From a checkpoint of a small mixture-of-experts model trained on Wikipedia: 32 experts in each of 7 layers, 384M tokens.
Below are experts of layer 3 (counted from 0) of a mixture-of-experts language model. Rows are named down (a neuron's output weights, with its number) and show model dimensions 192-255. Each number is 500 + 50 x the weight over its row's rms, rounded and kept within 0 to 999. Numbers have three digits each.
Before each expert's rows: "comes before" lists some tokens at least twice as common just after its tokens as in all text. This comes from a sample of Wikipedia text that the model never trained on. Tokens count by the router's weight.

# expert 11
comes before: "\n", "1", "2", "0", "3", "4"
down0:528479476588483433558487486467515474505488539463519409584557534461455552464457533460593475495428574503540568483526477578417460492451560526561441445490428543474478560603472589421506424516449517
down1:483401530484494483498518505537523483474419513469535620449510527486520551507524484562525458543525505401532463480571457452505453567496530661515456470535516563345582516519518529389521443489533442
down2:518448512511588514429496512523476524429487456483510551620612513506364577550461586561552462501531583587476446518457511443579531415454532429464491452557469542550532523619511514460549528484350481
down3:520573480527550490451547522507512551568435507530470549458492515536443537452551456416463536443455493515479498499463485554526512413432552487449446473527481482616501458418532568515534568491520480
down4:448513508479554470540489406433490479425428518540511614479440488527510463496521460547520456483538605517551530484480383578560446537509536451472517479546564498416537543479466588382446440427537459
down5:490445499572484486409538496547576575545518483439480511534456420469530623493574629462493590462468523518576552523514480476553553589452492422551476447499534545557546423443495475479540512476518516
down6:555570487532574522504510490535467463493519568531471572503478442546455500596488451463553456505509508557450531540472481542588508472528465472518491422510509521520494397528462492578456495527474448
down7:507515521420495539549487531514471548471536488515544468501442460467511535427491473523512519582451427585621493539433456530572431501453493618506516563487421473480441559503510454479498506421522478
down8:460522422474508527435507540609489489583494548437495388432466559427463541518555535489458523524540468459613532497480607475547478566493484459515520589430416374556556572499594504512356502496475537
down9:513442419503613520498540527482465496570520502481468524426419420523574554542524520450480592496568547537540570548555522498455566446525529491489500566501492443489502561439541485559461403448508505
down10:515456466572653554524520389497575459462531496528445478476558549547414527451467519525420467448552520417460626477458480597502504414518489509586625387479477526535496544536500472571617510543526502
down11:450545468505538420476537509461544474518365546510596517582478551564483551512522494424475458614515455535470537474504464543395487433474447523583482477449442463503476408582475520440538516475477505
down12:511448535557509524598395437576535546486612501495501488521566519493504514489440506516549440501488556476510474461481469478548446462568502420545501421475503530534440577562478468479521482574548499
down13:438454520503547583518556502526458463529494532525593444518448503463471512432564473484566577549577608578521581530417454533476494494502473518523498384446394559512425459537543550491498588454521512
down14:506543524498457388516562485502565499528468553518525573548485536513472514482442443480520404503523538569460533500457592413450442461486520503518470506451553493473636509502470591423511593410564436
down15:499560586545537483460570527476531489534457483576501497449540442510446510525522529425519534420520513479566519598453500501508357574483519552486530571581453481619485510529433379460490493522503376
down16:456499392514420555493501522453488521536565492562481323448584500467484447528526506491525575532503463465377541543524514498594451464486469535559476560501424503564467541443546536509496566546477547
down17:512600422562541589586516483473459505453533572525539364535474523533454511466567579542454530487494607398474494385485492503557455469480434483487449603411458432527453549542496563587536543599519547
down18:604525510517639494559481432516557485392455427515475530571539502593465583482561515390416523441571514515547562544536514460485507487491538498560538503533493421566508550576469457510625406520476519
down19:625499531563553428513491464450545462443486432503512559549521542453480576560499513526467489476525561479499537596493500556438433446532590496579547455522484486534487485648477475382462569484514508
down20:556484436452474437466491536506518510410435478420430454592552455503513506386588556464531557405446446562509502515464422528547492463427468536466542480458458488526471492391532518503592534507457505
down21:572493501503616520523593467569536504460485401435510591517522446511561504501483514460469512493516563530517521550588470493475482418499534511473584456521483487454531517567468470478623390502477453
down22:566568475598332585521480497482543551504532438534446487459561528476492387460447544511504418486566429426492462436465439538552404626591516505487561476522548531491528506492455531473541512507539526
down23:573538429479585451596500485487489538439492512441437469456449483432455518516470526529503529478492526493572430602485447584491497399504586491497439466528512517558491526463470573457619473398504500
down24:530501557568526581504433470536459583526609506457460504432464529488457494562485527444438510463578481494635502610554455591578570476472558473538526578425414526504489515505488405486482343434526542
down25:508450569502471566428488478495618512482552531500463447504515617469515482512509529517500421465505471584414535429450483490485506508565453501586527467544590510484576454400549552530450513560508487
down26:461427511480477546506515609489552513497446426483433570546425509501491544465561415444460513460450509513451525451414461481443523538462594553450438499512471480575575436496422578503528563459528595
down27:551530413510480488482543507522501491517527523606465396473429412441439481494516528511460541502456413496490494405469496471567440489565435504568449498510585431541469491418465523586465443497473542
down28:431462490501496474475519506574411406569605537518468562400414501552543547487503453476525516479523434492502522501520627464476500458557543470543563557516518477469538503445658412524356409494470518
down29:410436561540352525493435533570552490480518478536473520518471502557454572438462447480473413564596491465562454506464392534501448540535486448511456447392488572459571499433532568515493531582531544
down30:493490406500524507405474567536431520620509577451504423420516464467563480466453553571497463511422520511518558471468555512495438492519444511399454507478526545531494560493586501542532485538427458
down31:438448429522470458540546463542492554594541447410485466442438485425578549428519448457514614538505508389443627496517570503430510582587495558512583532427496500472493501390526469552413533552502522
down32:522420529437544477497579537528418535490498527537537548455472468541341584576519568402552538442577507565481580490522500551502518496484490478531457466545458509570613537538555438445491561464474439
down33:591410456461602492443559481444490473469537439487407395503557524496458486559517440414412491468552533461551520451512542596433508414565450461468457465546378558539473525466546454601492562562524517
down34:602502466543575577544462567581538503477475513482457461475549467575375515530510530445593432512466611453506585537442453579465525447510534525546492514521403496622468524503375500480476484557522514
down35:512495502559445529489526522618418483508588572462508493441410468513541487411439503481572482505442411511546474521558546426512448512428457555515579503507455620513525529547506464408434551516518511
down36:411480505504465423539439521542521487442445560514545501456497508456456462451442449575595514612445518512445444530472501471472463516424488540476442452490521625487471501506455517459523502539545520
down37:545576474476475451469535469424562521471516635666563548477470485476526506478557503488553585510410518549454447509550501443474516373495483474439532515563486445334487424543552548603546476530541567
down38:471495555493527497527544601509511489421525460448442395486542544452479580532527440504520468419541499495636576485545517437461499542514524470532565527436517546578507534474534456532513477517471497
down39:478635462558331579517495492516514530509487477462512547467526435473600525513495507506477485571477429489533417472420557568512566554529492503433529543524484439577421504426465503567427435505550583
down40:481504560565448591510438477516506486528434515551507440491508509440409411525450511515536425477568527538470467397448474582475408499473455556536429469546507495542492475623507574467510619483495513
down41:522518495532410549487466509437508449507470497545547417471502514496500449516474440495501510567510470506430462467468494523502428415479501473521579525527521536539442564553526526514443517514478442
down42:538588509448550423538419487491559582513491527543526456635477442447479434455435530550477543494478562596548522475464462518490585475398498466437470428501499518487469458534447562553511526500541580
down43:520496551443546472536573482498461617460634430526445460488455484520523468523623461497484504378575484437540518404467445402397476561475523460487460619551474506527476515446510533534551562470494524
down44:608492478502467490551447540570549456507540506555539500414574550496602376460511507548413515466481490505543481567514509536537518531546502529497529479532466476509411464468405509540526494528587499
down45:550467440529468574426507460557449486527617519421498507504535461499590476452460555615559433530637439461507522474481442487482513500498461462564479546514528606403555522452491534477559463546501492
down46:453491456478571488598517460529454516507441481517465489500573532434454464488546465408544505627536588461558468548549444502580590483437578452392521490455431541501500499612515481393471548470493532
down47:440467472455474526523578495490500472555422491434524442393492519503488550519459542497549491511532488558590534554446449425514466625541447571501464499542510425487553518491479507422477470462522463
down48:414454456538541504470562412533502516557569479481484430499520538496465555494458466509597456360543588601515546431480423479450468582449530532639462487488432518520569475454581558512591388488479502
down49:461525517485559485406415437459454450540525533454446439455509434514462465488573582437470540446552505501563490460608559528519573542488402511395551521525424405406443438485445510564544516522592529
down50:460462453496577516535491429534518531564506419474517495519512564522466407583469427480564433473483577477584496569480523433476568478597464486505527506531394523505536489590509432480527568461495428
down51:566538500463493527547484407460512461496541464592497421506468396553477438572554532538493509489552388540592576446517489491603493460542484469489539546506512443535442516474531398531448437532488506
down52:473540366566464519484448571471436503501459415430511516492532570424533464478492569581534427529498536585475477538460399578499437489455500500554518492535472501582497527542465551472513368505440425
down53:530561485485571514484536469377435531502485529580465435442541486509420472561561447453493558495522460423545435588537405453540469537388551542570498505559454455540498549527525466552483430432507401
down54:447510449478505520482403511495556501449511488535436583535536491505515520463509559535472539579495526481565502500445501509549561466537515381454520411500534466502433474484559496465487527491495495
down55:532537559518628482476573457484529573527440532546494472464492437510428451505546390456482503543508647516504509445524541473475556327469585412483508478536528547532516471576469535487549474468494493
down56:494557523579427506480491590549553483518469591437546444545479542491457503587359527530446501475505478518490541482518554479489433544534562481513446483459512454556492530472493510456466517483506482
down57:513529528579383561545563594484501424467451524518465517528466454539378452528443450510554463565502481417527495481493449511461476579491490489511479514502522588513464465562434489497451486482499490
down58:470503465548450507577535506584462449443459472482451451484482511490569555463395643466568512435586510555582489522533504452506531595576558471521561486538581481507530585463544535504523502458581468
down59:402418596553460532474477570520529532546543529439510519569543584560451489452470450462543509564511524506388562509437573581547420475385508460506499502521574604530523569486543544485530554459501438
down60:543530619591487604473503437448423372446543507554529562528503556556550439449471523564500507503553529455403505419519535566491519455488422513481541423476480538506559449574485576509431575529499542
down61:412428533481535520534577558479490496553509497454567513461459489469458517462548445449559478502523571554534523513480541489517492457450526541431532460476461559496538487514458497430501550401441495
down62:417488563538513558486398434553429403407523540494524400533566524502510594543536599523557509394538451541541446478501527479576535587512466474529596500475517519470514456496485398450459497522508566
down63:551528492487531523468506473476440557519622516595419538571514484429500545527507426486484546526497580528563514530476530493503505385532533434519564490499469470584465504423572496552448482491479529
down64:449492483430567396532414495566501536440586491472495458525548485414426549414526492483550523491501492586556454507499550448483471568461399457502498457530486456486534537448579447606420526476527466
down65:550503532465576545529504551427489487593578441513530538513540496517436452496512403457518519465545535448490507446490442538475500508474521540487441571520495515454518509523429552475582506405546520
down66:574596464439558515578501520478462629474498474560497424558517547476605493551514572475446504507496445498535480466533514514451616534539533474619520596629488474506526522477498476551368479490540528
down67:598530506581568522519607466451420559520446390493497500472408527517512475620531583425524515439478522542436414560499494447558501439534511532574493515508482404540498566447474445429468483472523454
down68:503559403559527515478520461505447539569514533512598461501520415574514421550440509440584467408449473584549451551471447537557471415475401446449513507472566501618409486486369470544589482569513417
down69:517553509479575542526456459483512522390520488596571520480578547559497460541479558565446473516530461508589400485549520493431508519482478482481479585544390410540583469519514498598524453501529487
down70:535498411618542508467435533529461443429552523553536545562611552481370453487468468490494451578535475463547543492417523572412447449494493487521563501503495459536493530500613395528424541615502433
down71:419508540474408507493547467499410512517508575519509516372480492547543495461519590435529484538461423571491418554569471416653557586380397528486463443484472452505532430397541529531582553538577439
down72:440499495531471563472522645481552505484495473470505450558516572423419518472523498504506555527592466555385548477524547539493454488486421400523551508505533443529450562400457467553517567542565470
down73:445512585474584490545526572437512476459434488540567484507484494420512451453537463569508555427478462467500446457439519571471440510483458489490457516505458565575419505514472490522551505397394473
down74:475546479527494615553442510497526418531475518531508489467509573562442500466390627475522454382572578548480516443474466513629490551507537546502502496474552419579518486606463511413554489528503614
down75:545552493478470549455435654488474486432474546581556492538526456482477466490561546489508533507552532577526464475494468528555475439532388538539552560431380456506476429492499468497451477524539461
down76:500581552431477506443501503470475454519531531533457404519511434402477502504545541487526526461547455586537587503531491502524571415542312514483486476499495456531454528497500521611538565455440492
down77:491529473509403413448538508483559631511449560525530544379548492432567535395430525516434493520383470526419534557500454518570507508459599606513538458506596495527488519449499516502497515469440517
down78:476452537437455516476497508489460448505505399548482538524449434572502512550540482514479510514426429534375557382520517500544497569485383454511532452498658547492502435499473487545497499504393423
down79:513441469389577441524550490419509564574437494527503572569405441549473490565566398494534552437580513530487534424483471475535546388484552455551478422491516512434561474523543484538534488476466481
down80:520457551562488449451512463467543486496521474520457560569492534518534448534575500466506471448433551476501420423505460445510538467491467568468540540509402468443448554533476488502507413498499555
down81:456454417445399484402455549519573476416468483577431471523439524513485505552537469576528488429469457522425411494580475479530583545498483536441420527481534494523520444466623497567548462496481507
down82:589645538467469475514436558495465449449449453595503515542637445454490417490482545553506454529446445497449485463532437563385525459453413614512460490538533486553479429535481493580552483451429494
down83:454479419529460488431532505523556484484504501488474525473480500507573440568394555622530462436396575510404456387433471486553495446486469524515455437442598454483543465461544631572494481513511506
down84:512553466476416505474500451540409408404499460526501540478440530530583549525385492529506513468402442521579538495479581497627585520469503492502537512509396510509453469561548442568401483486542538
down85:488543407447441517522531615513528406565561555471511471495558482500424540471513483488505466552513572546552549467438425636472464577413474458479485486520521555616466495420489554490528418451387478
down86:544543530471617460478416502606521582451564480544500398496581511454540621511568544598455482511479525513552602453437603521477545528435534468525498543498450503474512456536483366550421477404448545
down87:516534419534472535517465557552526508497577507465384486485541522485436509593488507438574478572417430441593473560432472468529486558521531440510495561590511456497518537379496423502462424481493395
down88:545521530465547487523444499439458447424496510376537568592519570517471521607425605439563462485536563558553484572552454446432573482535514496581501481478537562486428474552476533455522513480443499
down89:505552418473560453474523391495398581440565542488488366505590455522510577495519570539446496442522446467546578569497484531541482526536555480544556537575514519513422528538598500573407455452555481
down90:491427423469490525479515481489494484520520538494507584522516481526485400508513417579510527528433586505398421427529480534467473517467541522566515502520484564474520503536543533414500464533478484
down91:454425562506561524518445562505581493460452477518547415475567496532467507528495590393527531548546506448458498474501518509466526452539485464496528486579482513495508489569419552417504414434556429
down92:455445528540523503455461540410571530435455521529554451521513600481543538403496561501466442585530549472417555450485521573503497456610420451520483478477461512446443439564490527473430483537548484
down93:476515535467619502509457501479532493483522541525516485534511449461514492519462495546540543547422558560529475591487395534505438433483522540459504430416477549552403476567486457478502534472476485
down94:452451478613480600525462500529554395493538458520508619471491599580493471512505469539511456545489598557583451545543514468503437522524548578524494482484465451509518472488472487469517463448479445
down95:541631459482509486524492493431437491525551552491445557489518483511482528578525510440363521407450526557437467580519522464577540426494479484465474466481428463518419490500525441625461502513518603
down96:468453471550544525557458469490489391536529466497460625464546477528595499583456416506553479459556606524526577506475447480537466490531592443516466388481625482488481529478475496366489500404476366
down97:423467445584480492443509592521555515490438470517512478466580479468468624408388501517595512498628528573481529486532538429583466599523546543512502459515568451483519521469477454386483460452444471
down98:477504465494557522571511456482531477473563482479515529505566430482428568458550489409532571503564454567535540485590441564549541435459428447484552540504496523514573478464516497513475501514538471
down99:561467537525535517526521521475486527400540528437422548487528496426410545492552557414560520395492564514458556480507462532478443474533504446573486548506544484473548515417480449486554529527481463
down100:452481477551484486434453415589437496563471481367501485492477550526473485516421496437496537473497459536530464533567373512534500619499443513401547453399541582458432487467593542512508429474504387
down101:449448528559477540542475492455530419460432472475551573492509601438439527461428475498507481467598541467488505420528439550487435551419541470376549468438466574495551461532457592509587568449467550
down102:490442438555515593502458554478486497525549497511577556534504481456524585527484592580471494546532516500549476523523516532518492555536504383558511540478457510504555557472545461522357494631463497
down103:514540494532514567488432425436467521567466440489530572430476527445643495471471538529455477421425511591463495541466486419545511490489482491472478506507542458505496506522491501452566550603496556
down104:510485517529458476504499496638521517394483568430491580526540504576430417364404553569525421456566522511503538583414509505419507552530542471477524482508536556502503439530417525397593517581549491
down105:584545455486551482475519457482486552438618518573495525570573479511399577487564504471451547440533509492529598529511504459493547503502553474582509510530454413480500540511545431527449462486511520
down106:530504524531596471510456459532514563460486547523559414474491508469575537540466502605492581568574471415486585496459520462537526493422535492535483504467462508428493527494537466500467589436584460
down107:528520395495427434482463520503559490444592518583444510510519442524382561461581551458468522534453472505579517476488543496511484443564468445488549551481530458541433473453546491549529429551507472
down108:417502461441460540472473492571483497598531447519493485397518540452501468489539391541540463497509418500531585481496591567513474553472421572543445495545497514510472465603574537428434515526494462
down109:479467351492547505477460559567460501586429507471475412499290479493536498538487528554505515551469471479402503477520505439536546569524485501470510462473430536571406437439420542496496521434638523
down110:496566459579455524477555518565588544532590587523461597341535420488470502457508460490596500480515559425537556488506453472512511473533463596439515506471492503434532488494438566469571424584431525
down111:468443524547442533435516507461521494485447521485452637480448513406522504483451476522606495535481492480433466513445385516450476543492565544525473471469602550394481490391468545557479500424442409
down112:496522440527497456597529578507499481588571548524474507417509503544564462454661466459362524466580498510498524482494521504548498398540471427457515565525513390579501523476515449577518440534547530
down113:508471359517549510483564619562586508502433496477508446476524507447441573523428531500545579574523574509468544587462489480519453537444551574563492317476516531473518540569498500444413521539464356
down114:555543497510623488507460447518528518444428575568473437520532568507501506508445534546466499541506538451349440537511544490570471428506537568489457454538539561435526483538566533464459457462632494
down115:431471507543470491489528554499577464572470496468441451538517440489479507603402461546585504533514529461437520500504480517509409565533515537537442506504596475508612506487405537478489482446466405
down116:572546592502487539410476503411535547469576481456449610472526509500547508600459452478534532534513458470469443456459537470445481486558549560551574513606509566489561483528481470481509388543415462
down117:537545525554487541498458496550419518575478499479446573472414468506513473532595494459504492500500450557500437604513486476507448467449482488483562480449554487545497432464379503469555515430527493
down118:507477510566555521589546452594486459550452439486548512483508473461498523480466529483507469473547507527432597444571453492356421448506455502551555482417438541511515547612424521435581537550494594
down119:527518472478609528581490467448572517438447545568523455538654555525592527512582449634459480472528564443466509526449477447482530455490508413480456473546475498474474543464486566496554397451582546
down120:519538532437581544553472395451503414503543539532473555493493471541427431422498530466484492524509480486627517502495483488489520578543411481426514594459447492376531495469512537471550483537481528
down121:486469406489483484429584505554431472680418514439486474560549584536423553415457485428492470544490604480555508480455498473490528445451597435507522432455433610484526474565501514581569490519496469
down122:595529511444494443446519554549383491536511464439559534479459420459463562468501575411497508478513548599572563521448453446514581509452505480457493458502527403567413532460385460444436497442555590
down123:452453507443509454528509565474527519498503502465396579440521459651571483468533483484433529436518488450424505547470584415411526483519523512541543574558554470548435542457527475456574456504467529
down124:500434555571515541470464449505567441523581527542494532530491616589547528502452414470428513502470525497544418502496440468549533454492562451425487566515459432438478467500530430514538506492465476
down125:499517458561492548501499535471525459469464589521475434497505483479525446513569530505510545599531400395453488567437484471434499620553402491540475543521530526436441547520495506566343564585479523
down126:520476535513563516515504424484483581390585560494514437526600495559557603476516475534474528459491459490557477511516500555544464473517476492565560510607540549509513468508546415639514441492560501
down127:567524504522491434527420511499480553474530478551512563527513483511588500512565450538459540482511580496498419548535580454482494429519649477593510558407472427486451498617529415533489423429507544
down128:539489483554517525480466514504437466608449446559468519542426480544487489490636479536465498469551481518518581587470512539459512413487506515535429479516606546582516434517546522513537564466486522
down129:492622481601436530621568471402514464463473563585486619573483522501544416467443492514461456436506501466434410484496459554482455468475559471419587485605578577487498508531458577509549427420545437
down130:490555509431478410525481560503544500486491558520505484498512411541451458396491474432408593536403424468541551445449530532431528487510474531475498530497500543555538455465545498538454550405510539
down131:542500548498560579486493473501529425423526345486539544532491467483465572488474566511524503507507481588556487571539509587525457455492485400484516431494563443522491477542514482506483445434444498
down132:461538501454541556502526528450507591467479399510510435493559527519454479600526512533447494532460494510532508496509514529379525552420545496576535534462438417594503450538542465502521507470505499
down133:427476543495298500575452534595493474459428427490521517481467492497476486454538433441525573584605436446563553495518486435462561517504515529465532448502432463466606576414508475407505552461470504
down134:379505473533408429451499523442544476545461565424490446511425471493468537520509570434563536441426495477458501522461524462522486574516499531460452544471541545534437444445477534490403511476465459
down135:499510596474637497401534436485486482535456515544505461550525477509403530486511472479554476443510537530511510466539510517539484403415440419519522488428480470623525467611509468482465611513486446
down136:484497576383571562460397486480478493432572476465501463476530507464536571537437499565479504479464466542486419458485491560559535496564445461487451488512472531536456465425455531564480535608548602
down137:502487542539555441510549530418522623470550490487563424521429450426512469561474473455527485454489528494541575379491548449435535418488490506478492582535467452477407542529496411501459504452467503
down138:469425559487527428495444545456574530556484503418537462514392447537543442521466587545486464555456463584417509434503556572544422443473454449537484583541537513436529475558490532458482507570474472
down139:527483468438527508499455594438445392482489554548502424489402554447506455488530510542447493536541410445543461398480543458489585535555484490528569538528548486477487535489531527599364564502511580
down140:421524429505462497440473482465536564507356526536525564514507547557483457429469467550498494578511532557445547535464557508564546507572468438384462541452582573521448449487416517405593437569495497
down141:491532550511610500461440499497401503484469453533502447610476525550464531608535513395559551441527459463580481524589535397521593511461500561432571451507517436516462496574503475517439498495535555
down142:564532478477487511581609463464483502520567624447480537570505494483484544454518548509498455478462474454514487494498453510459429453438511557558558446534533525487563594494516522533557474436559497
down143:483429533452465474405520486456473488600468474485534516482497526445479430493542511484411508510523521494478397439484483499514547496511447557481450546526485435383694509407502555401478461616564506
down144:640546441578507496519438483498500553471543469515468408468568533481421529476509563416488546448517509495612510549462493475558525562476500438431487549573475488523483523471614521492473508494506467
down145:578534467476486528494453521604531446410518535413510506580567583553417569520481474465537469477483488512536534458435447472541563497502544498488469442542501501587359522554496443511497400507483559
down146:493540516609532469504492489500449592610554555444531490480438497484578488524529540589454527458415535482450426569481444488587519518441542488573533444494487544515443545475538421510516592455439464
down147:450503466502568442357490471471545504411523497442510534470542459486478419473463438531484558535505551536471545491518461507572598446491449469490468452608480504492572447514549533531530502522513561
down148:486475479448444390560514478548447510538475508501431473458568432446404515529544410472479532577468504577592491518431503484607543619508590426447451497547559550457491459405556478409443507439503419
down149:467470522459478524477520486468460521498449509421586497436414443469598529536544436432522477524583424509591525489548524494443561547581459442504592569491426497446431518549509460424429558438468474
down150:581504503561495512510549508473541553473468476424592481556471464490538553562410514468510521514413433564583386568415406572458410582499510529498497459537542549567440501490356467510434463461550460
down151:567489561396628473519527477411531491501498589515431565547544505506580421424516429515517495485521517491431510428492542482398568391437472471540499455473469477535524470526571442494462513521416477
down152:412503506530474445499495579473460421542553553556492539516510531463466481479475512447493492524454423510486505492447588470545543572571467447474543423505594485519512470396493480577431486459564467
down153:437484499520443479507438449512555466407502442481513465558563504490494539328463468482510473391506578447500420508464512528506505694469539418509507481466492502527490494465436474456572566583459524
down154:503449450531533461526511536543535570436481456516519458498535523432499510406594431447601545510531531438513454544507495519488451418453530470579575472525521519490535447522489527505571510505516516
down155:471532484529362582543447513571517530519503494555513412513498547568509452450443544506482474629554404549443444595503552494571471593450526505484510551543531366445484515573495514549447456499536431
down156:527485509436600507494476406534501517514465473499624564536497575527479479390444408552516488545498530597385538489541492522465484450421532426468486473526558557473566488513509628466611588567547421
down157:480510449614375513450505435490541485581532443377505488557413465438434451530397434528526489419469502595508428509504469488590504576478529524484462461481504471558544519497474464591544493468499512
down158:425528609406531556473542525483507476544433556540574533476461516514462476532491483485493452522457465482456480456480417510492564468561477577533520516475534491600506508498470439507372627552403560
down159:658468507419645504521453473526502511497472437599506518485504509478514542469562426549498480496555479564610490445494503494455535551447519446564567503549474458523517508504536454472604381568438534
down160:401500536385546522521499489546636459438566515435511523524562625490419518484477510456483566503475553413484530467386506510425506511548488474471526578621493520525566541531557429518476460437407437
down161:524487524580456509568509566534531607555461462506517488496506535547522443472490487442449484512477553427531504445518512596452572498464552509461523484518489539532526483526416518479665445518548553
down162:534436404442464490524449498464504543468560618525477480499445562437521537515458495551473551479532494478482475472417621399546399508518582494509497502488544501542529481484569522498511499455438541
down163:472456472424532461482530532511500520521463536561493517552479472419581491514499543524475591444513498502585434391438435507512477460450482506481501405503480539547510447501522568534562482524532467
down164:529534454510499529474464519512539520553599524522422363508469500473443501397507442515513524512493454488401513421441528565524506428440430475471467475417551486574406529472511460587499526533451581
down165:387434537562468477521482536594607535550489508496471452457490531459554522493519514466475521557547384427557496452564458378424443613488488506601558513445536510458517566429584457446434537497518496
down166:490510472405612554491489422560562461480471501504494446519547551512410477452431506511469548446515630494611497429455482472510610493490529473479515430475522473559522513540526496481569582460514545
down167:547488508533534380515496552497502556560548462531475490429461444446551503461514508478548491486524505520522521535456485465551404599397562454476438473397448469525508551431471481460411474407546544
down168:558541402523594492605438472436527600494490484548483476559549502475574495453530447512490527491586562410409500606583514528549512446504518490467448466477463541483409463585553507570469454557518410
down169:501469444399460480523509531544528468558453517469584455467376496547529481518476472488501481462586472506536572519567436399581501610428473475486413463477441506513482516523536456375512458473530535
down170:489480413522485530565491473438439538485499480462451457484482518574499438471515571496448465453548393493467465492626517457518560447489501508546490515541498505475490454545595456595484492504509550
down171:501551493572576533473462527558494450559448459476357539487548521580496387553501455502468449547477517417447452574426377547550543354559536480395494480567496444500469600542497480483464538472481427
down172:485427599534544395512540543500466508542478516482599459495457568430549488492485475624452499570373492456395494498512458584508450531578583534533456422490442525491426444518465575445448507495496564
down173:522482460427568487494436463539493399423612587503496493443490514575447614557476516525490499411545513494492476493595518444557512519569508505455541486481545422463551490475521463434478462515453523
down174:531445510505505483525561595559490569541503472483491486467369399474477565614518548431561583463497581626586581562442439475509436532462493490543449479463513472627445515497443454449523497407501464
down175:477434499492570541495579460513512450452436502409546480595511624447599571541451458515519504574556450442466571404504578491409443481506514497499527472529464540462524520555559413527409547497537455
down176:498523586407574552565572531486486441453514479495599413541537488430503504489516492589515473454437473456578501409446406517487433536454488533613500525446457521537574451503498456530519537447530551
down177:528438525446521472510582520553564547555505479553558433554525515563457533520588444402473441487458589501583550550518537530437549489504563439395504540483523522499542516516426434514518509557544515
down178:535454521537553489466514534445471466495456447400500565546466619483493508571483479507532541479516525528526549490458374542518413535454565474540517474472540505523462521415493504516488653444531502
down179:523583455470468607523395497525464554445598473492510528562581514541404565465500375545514476419502497429529444506492467498475516517446470397484508434561485573591541476426506503507594537528496521
down180:516502489532440523532482382435401448507467437479429479425416457479540531494421560424566506429571421497490563511558449478557516572430504483581489469537538546472474532567484502463483466436446528
down181:537503492487521484438517476514435517565518555508483468481465428504513505468560594500513586516522485548513533502534489509588469471489406489528593484478545501549430420450471433535462435446501467
down182:458586470521445460435549558443522539528480563543482396507523539469494472411563497550429506478434382431494459439545504441481451542514484563536543567460475447498465482450531472604489566528534510
down183:464437459525598543540517453472592461431626402517520411491525523531470606406459464559470504402586551601422538427510493529465474481458465422611491535455458468511557532529468529490515538506452495
down184:604529572515552504462521454498475551499455509533511417507527523501534589369505463535365592498535466452439525472477541614500456436449406457472515509436405507535484466545508535572521563533499587
down185:474384398502535516551536596545579493522487443463464499472517495554602471476522520455478547541497437508437482521524499526461448559506454466480504585566467485521483537497520544664427428591541462
down186:505456557462522402470557506529432547532491538502512587529502519493473504545560475498544427406462573571569513511536436455458536480521570509499461466463534541476533546507411440503518435553503497
down187:516503387603521517472602580580517475525456536448499500538457503533468553442417484568526545456470489502469498551480496510507445523533540478468441474472512560424562491435433534512440579469538477
down188:517385477427518485588440517467527464470458527521485510454529542488631490461563489562417553559503507446493516494546439422432495494550493581539501467578441523456568424484556516552491474466557458
down189:490479629506506541524502435471580498486476442482551566515493551433558584408508512523487522432527432447437475583484477446447469561542469560557503464493485500410504524469536495485496522519533601
down190:491449555497528501494509488492569531473454485376480490550545596495534505584566423492513448575476447402470544481454605487427467465533512435516510479431458523435518625482618441464510546489538457
down191:417547490512538519498589469526647447534379505408491581495465493520520337551428497530452509540432480484486454563504478486455553533477511521436517442539478570549538366575454581436547490438469528